Below are experts of layer 8 (counted from 0) of a mixture-of-experts language model. Rows are named router (the router's row for the expert), down (a neuron's output weights, with its number) and show model dimensions 40-79. Each number is 500 + 25 x the weight over its row's rms, rounded and kept within 0 to 999. Numbers have three digits each.
After each expert's rows: a language model's description of what the expert responds to; "comes before" lists some tokens at least twice as common just after its tokens as in all text. This comes from a sample of Wikipedia text that the model never trained on. Tokens count by the router's weight.

# expert 42
router:531526507543485525461483554507475493470492489540495492488492491510544473527513500475525497508485509486531497508487511476
down13:497519523475502504518513486497504505483494498482488514508430505491481479477461470473525504549491498459514487500492491538
down14:494543474497510454486446490520518524473508560494482495535497520496551537462509471474482510492458514481494516515522530537
down15:537541457500520467500517544503500520517454496511514490488520506476499476478507480513494503537525536494486516457484469458
down16:468510499534521483538487524468506491516479517478496451503539479527516458472499527488485495492490539552481504520474498484
down17:500547516487505525509536467480527519506504529498493480530502507498513552495482514472511503498504521492463497490485500494
down18:484473536495527541500497495512481500496534466493555504472499516523506523494455457496497488499520534448466530544465528504
down19:465456511463515513521496486487510501486532497506496542475487504446527454494491420437512505536467501508522515499485493507
down20:493474493470523463493532448479519509509505501474478488493536516439504503504523471435480511528512492497555520514495483531
down21:487500502481510495497496483543519454504527489480506515505462501500516506477517520507481541477511489492493492520516508498
It responds to: Space before numbers. Trailing-space pieces like "- ", "in ", "| ", ", " and month names directly before a digit, in lists, tables and dates.
comes before: "1", "2", "3", "4", "10", "5"

# expert 8
router:527536523508470540488471532515492498480505491508477469484521475510519477547527534480520504462440535457521469512496451486
down0:518486507485501494520510483467502508473495538536519463483480497513476477450475473540477532487501524493485533537495527514
down1:451513522504539478506491501520534510531548495485463544533487503512508486498488473516454498486483495466524520463484495544
down2:466521509479515498478470447506480513499478485481514510513451496494511484483498530532473449472512503487474484518507542558
down3:517468487469538524507560503489478502543490481490487560538469542487479512472481506471488529538547510540503519520476477516
down4:526553528453483490478510513491494457523502499470515488505435480507450468555482506476474487529481501466516515536499479497
down5:490486531502470469475483470493525488473500521499563515488487516520484506498478493472482487506487454536494474500488478495
down6:475468547510464528453499494506527499537529514493472479483469456494507516503530466562537500517505472518523524500470464508
down7:497521466471521486494521529468554508521515505505482511554514515451498542512501452536534520499495459487472482519495477520
down8:497527504495483493458537476496506497495501522494509479548559540502480510521482519511465506486481473506526518541502485493
It responds to: Section headings, infobox labels. Pieces of wiki section headings and table/infobox labels after line breaks or ==, e.g. ==See also==, Music videos, | Year.
comes before: "==", " ==", " |", "\n", ":", "ing"

# expert 62
router:524536517514489503499469536554501510490445484531487483498512477515534465531543519462527424470470571494536492520495482487
down0:518497529536484476497499472509487503449465535513493492512525495472551534496509479462474481534494501495461505509533438507
down1:514514483517489542508463471553496529491460496533476523512484534456473487506480486515485515493496491520555493480485530535
down2:486507502534508523506544499504496490517548485524491494493535491522510539523482496508500551485539458516482469527550472516
down3:513532527493511529517513516503514507520468526500525503525501483541535532508465509494520505484517506473527501517504496511
down4:452462477465525455548537495502502501506504498486500457517494509493484509483544492502486539505504499478500533451477539492
down5:521499501512551513520494479480533552531511489511538480485488492522491524518502503522505506530515511491500479465505471517
down6:553511518509491465504539502525506479515548497477527545482504515512481492482505534478488544515467544566501504489529485552
down7:529480471526461461483564479468509499503472532529520523497490519503520504489501489499461538493530505504528550502548541496
down8:510466455498491478492494507472483476505493465510479537489511545494556503508531508486515522486512518557498534455488494533
It responds to: Career and match nouns. Nouns after a, his or the about sports careers and events, e.g. contract, debut, match, touchdown, title, loss, season.
comes before: ".", " of", " to", " of the", " in", ","

# expert 4
router:514547512520490505468486542541489541468451483550477471486527467541524486546548515489513460488474503475569490522479465483
down0:504548466485536478552503509469515471550474486530547501514470493493556554495469496510488491539494542502523518521535467534
down1:514504489509510494484495527499495515509546521474488484512508521525485477482469491495486513522463505446482527479494500517
down2:517500527535489494503480493497522457534505548515492530484498463484490460509464501498525501517494499480534530453555463463
down3:486501522508514502472528527512490493540557553494469517486519510481528485484507522469505496537504556486494522515442502487
down4:490487476483505498499491464472464506488517488452446479472467509532478502513496526495507531506468526485437464485500506466
down5:541491494487470485523504475530505470525564495467451488480469550510497436493459505553498465526497467474498491502474518501
down6:490502471461454521447528504519479469540481453484491510505475518522547496508524514507473491514501533489501443482512499530
down7:524522493478489506534498505482512505550485522501501511483520533494523493507500532497498478518517502473502528511510499546
down8:488557498496518527519488530464528475492462529502507535534496479485511446521469466485472501512531518489481480504518483530
It responds to: Final noun-suffix pieces. Last piece of a multi-piece word, mostly noun endings like -ation, -ment, -ence, -ge: sur|geon, reven|ge, const|ruction.
comes before: " of", " of the", " and", ".", " in", " to"

# expert 10
router:519541502517518535486497524494489515482497490489497456489521486518520493535533543465547477453464528483514486515482454481
down0:490478512476493499495487537505534498538483476535478505546482528505480516537529450457498545454536522491469503494489511475
down1:507457479490520538486483516512460474541508497507495506483477458522497466507486531503496496535525499519502498495466546441
down2:488459483493521519529472473481515510536533495485540524473512477463529517443476531558460522538477505482483465528486522481
down3:483507542558478509525486436518560455473498485497487476482463550517497505483472475502514522474504472511489501482519466528
down4:479500489516477458486505473544476524516541482508446492509512486453479458499507512481496461490547491464501539491483488477
down5:548512518486479547500519507484541498488438524463511540479536494495509492541507498521493494471437531476497506526503507511
down6:452538462493505486495472500482503474536497484510535529499489511454510500500519566499506513458483520524543561454479489532
down7:469476493478456473481512487493483508520492527417476466523462503511468478501501563509524473468549510509514521534491512520
down8:474531489484471498518497486479508454538522504516453497504513507480519476508551520489536468508508499518517492522517525528
It responds to: Infobox and heading labels. Field labels, bullets and section headings in infoboxes, lists and tables, before a colon or ==: Citations, Location, Species, See also.
comes before: ":", ": ", "\n", "==", " ==", " by:"

# expert 60
router:516494510520508503467505530529477512505439492511462460483480490529521505503524513499517500481484508451534487510476518481
down13:496542472464528483527468535512442483525464468474514483522487505516452465513505479534484536487519472531477489501493496472
down14:507481536495539468490506495512520519483464513527499552539500518480490475465503538432481497472476498545519543499512517477
down15:512501523492474508522476538491486481489524499518568503484482518525463477469459509533528504512498507502497462529419490535
down16:507491459537520494529537474517493517508503491513502525548509500496449469520543495449488493509533533483509540481518516483
down17:518510518522442459545548504518533487523511501436488490492524541554515496490532519526483522491544531509474516508529503459
down18:487452541502469485543518456549470471515520508486487512505527537494502491473492475525515494502529510508551487531505533541
down19:511483488535476495500536500500565493532520487487470481486498486515483522475475456521504494461497551522543449539495525496
down20:536473494478446499502464524507516492490522486495513509501500506502491482481490448492489466503490474520499481445531516458
down21:461515506506516481489517565523512500494464449509485533528499494460528499445487500529528499466491512465520511510516500476
It responds to: Digits in numbers. Digit pieces inside numbers, years, ISBNs, standards codes and table statistics, e.g. 87, 2027, 16876, 24.
comes before: " | ", ".", " |", "7", "9", "4"

# expert 12
router:516521540541498534491453517511465502489496446500513486493461489534513469516511527487547483471490532471513480508485496487
down0:519519463508517472506509514495452465493530465520497494513464477533493458520484541498480507488539477481504527484505485505
down1:483529508499537527502465499459472503510488500457506517539471487478476538468486529473495549506502499488506506521484493470
down2:497542501576545485501460474497520505491505520518511498467469525524547521494518509522495478473556472523519507473504498527
down3:507496514448455435491447517491498463480562494532535498502509478474501520478521461478534502503489473512497522505483522474
down4:522494496531517540528511500557509542499487511535514510506535520520487502539472510486501499473501534459510491520541554499
down5:480493514525505488530489505502553471526476552499532545542502516493546551463538517505490492468505531531481510503496482504
down6:525487505440547524465459545504511532521509470520504502522473501519460502477502517513517517506487513526479482494482490537
down7:523494548431516475506505473521506455484504512547542530491541553495484496520536508527538467495461459481531474503475484484
down8:503550505505498515512478490496465476456508529517485481523491482469487461497498511480493487497489500485477517527476467511
It responds to: Sentence and heading ends. Sentence-final periods, often fused to a word (ing., ).), plus heading = marks, abbreviation and URL dots, and decimal points.
comes before: "\n\n", "\n", " The", " ", " | \"", "\""

# expert 33
router:521525513512488492496484526507455498478491493502500486487485487517547459527550500430495464479482499476505467520489497488
down13:469504527501451480472534474508514486517474487500527500505545486548485552504559519494493481455488486485485508520523454517
down14:498489532531501483495541473466476481526454483463516485499463466503504506460505501491457519490514484533533528479467489481
down15:529492541469482527489515509528507484484528500516512471489512478489477466478502492492507517495526511522503476466528471463
down16:445521468545484530467493544473520480486473529456515457508517472515513492455503512521508518478489520499499461466552516498
down17:490489531475461481507473478464561542486490507480488484527506535493455530525481485497487537503474509493487528506451497503
down18:497488506503515554502522516444547508485523510472506520463509502507485499505524518491489517462501497509526519512457451497
down19:457549503492487485468503488484518536483532501441506479510473506494525494497521500511491492479510511511465496539545525493
down20:489523486497511474487493504506553503540495511495517541523498549498493511498477506531495496479508488506455496457493522469
down21:486531489491464500515521531494487503513530550485490495465480547455548495491500476513496506497491506533459470467497491519
It responds to: Units and table separators. Units, symbols and pipe separators after numbers in infoboxes and tables, such as sq mi, km, °, %, –present.
comes before: "\n", "0", "1", " (", "2", " |"

# expert 46
router:509514562506508526454492515552456483497484480547487473477511462515524493525518549482553498475499493480542475502477487488
down0:510491490460524480541515486508512503553505511523466465472490437490541504521489506514474477496505534477503505499516463415
down1:448501486510478449519509500492499485534508444525544500509486519545516501483499553490496519513484508491513474493516507482
down2:478491539495516507514524503537481498454504515497492466497480526478525493503473479499491497486493456471529514523509468483
down3:470448520477488559538508472511515495480508469511541495536471476477466512520580518470480512529519523486500506536519525520
down4:458562496508534525509519487462508486473489539465475526521511456510505512535495485502479478529493489517488503491499501506
down5:497541530478524508496477477525498515529511509537511514507493497525514429470482508484481524426500505513489500471540519496
down6:492562516577485512512484517486478504527527491524511468512524481554460475490496513544531510540518517453508514499517501504
down7:519516525509473475517503536513471494485491495511486483529493527523516480469535527483507479507528529482487496551501520505
down8:499512483489495490532476516459505496557522514488464466461497476503508512475480486499471484531513486543506515490484496491
It responds to: Scientific and technical terms. Word pieces and nouns in biology, science and technology text: chromos|ome, lysos|ome, environment, Institute, -idae.
comes before: " and", ".", ",", " of", " of the", " in"

# expert 17
router:535521539532500509497452506509470530481505488524518491499516480511533476500508517513524469472474493502517489516514516482
down0:535506477497527484451508553483528531494546485472503471528482493517505492463513558485470491472507505522513480531507493498
down1:490500483513510425517475537551504493500501524554524478511535497499541512489482474493537474518478507478476482533474520531
down2:497474529531488537505522491477491532503491527523472521529506478471489482525488483523533453494544466527510532509562476453
down3:504500525543494518504491525517503493468515528517505477513462463486474522496429494505484513445531459544485521532469482498
down4:497497454460471485524548540493486490454505522494551481526499459530515533505481444484492465467503499469501488493496504503
down5:524561505511502500485489532538498510488459502474488492500507491470494503522488455512543489527519515512510499474546501508
down6:472550462497485478509457490506507481497502492547473489475522550495493522505521520549512529481512461481517527490484480516
down7:493479506502536459478480486502541522511471486508522504495491490484489512511485487528514489516553501505549508541483513509
down8:494480522508475482502552521480506493518470517555470510505530521515470489497530520498515527478511507514550503476504480510
It responds to: Opening parentheses. Opening parentheses and brackets, especially in LaTeX math, chemical notation and table names: ψ(, p^{k}, (born, Clarkson (23).
comes before: "1", "2", "0", "\\", "3", "J"

# expert 35
router:511503549521480528496456521526489524507486487521460476506509502548562477490529558500529467482485498500514493502489477491
down0:536523499496481518549493523492506521459475513490529530507496486507528503499511513538474488519489500498476536498484483489
down1:495477498458473519497493497506467507529500454537496470523497499502490511517518520475482495495472537530493480546491484495
down2:476471522519540510501450570445466534522521521529486526522506538460492507548496506512473509523528534510529498490458484488
down3:459519483459502491476505487458445516491514455512478498534500512518500450485548567490488501523492501474509486511512502530
down4:457527453508492512553475512512532531476520544466535514446465504528488498508498477459515499498490518496506525457464479520
down5:486475484510467527516500526505511466547507498510469476534494535488511524512541517463561487491516504538487485451527542520
down6:545534480511481532464543526489516503484475510504524511498518453499475486537504488534524540494532492500574498483521479471
down7:490509460510521502508492525509507484525453477473489447512509501568493513497532477490510509494512512527519538546527497513
down8:527449481472494498453514491481478485519478497490543523520495506494483530511524497529496490474539476490510483475449484502
It responds to: Head nouns after the. Common nouns right after the, naming the article's subject or a referent: the film, the novel, the genus, the species, the town.
comes before: " of", " was", " of the", ".", "'s", " is"

# expert 53
router:545551515558525540484473533507458502460440450518470501499506485516493473506507545476522496484483519465517509512471453485
down0:484490483495480557510530493468526511500539527459486509470489525468533517490525478536492507459486516527485495532469523469
down1:506503488508533530533497483451492505480493464513500501536483509512483513491482496524479501508527478503568521479477493581
down2:460513501476471538502500508516514523463490504488458477525475489505497476538527500521502515498484508506471510522489503503
down3:468530475490502458536503517500510498536480514473502525499480554510485482522499486535488531503486516493497493520526526509
down4:511551485504522499502536484495518508511534507473463508471489474524544507518491503537477509480477543512512496508470486521
down5:503469528482523506481498537506516516506475516501552496454458475463574487542503476521518471477476508512479507485527482437
down6:470547503507486540495523499500508494506549466499475494516486475493473486504484511487462564513486453474547497500511500429
down7:520471515499463494517549496465530500476497454501478497475477487499510516473463522482474467475463549509503489476488529514
down8:524485478481551481494496496507525527505512502476485500498512497485516500506502486527522501541497493490521485457487491534
It responds to: Sentence and heading ends. Sentence-final periods, paragraph breaks and closing heading markers == or ===, plus the line break right after a heading.
comes before: "\n\n", " The", "\n", "The", "==", "==="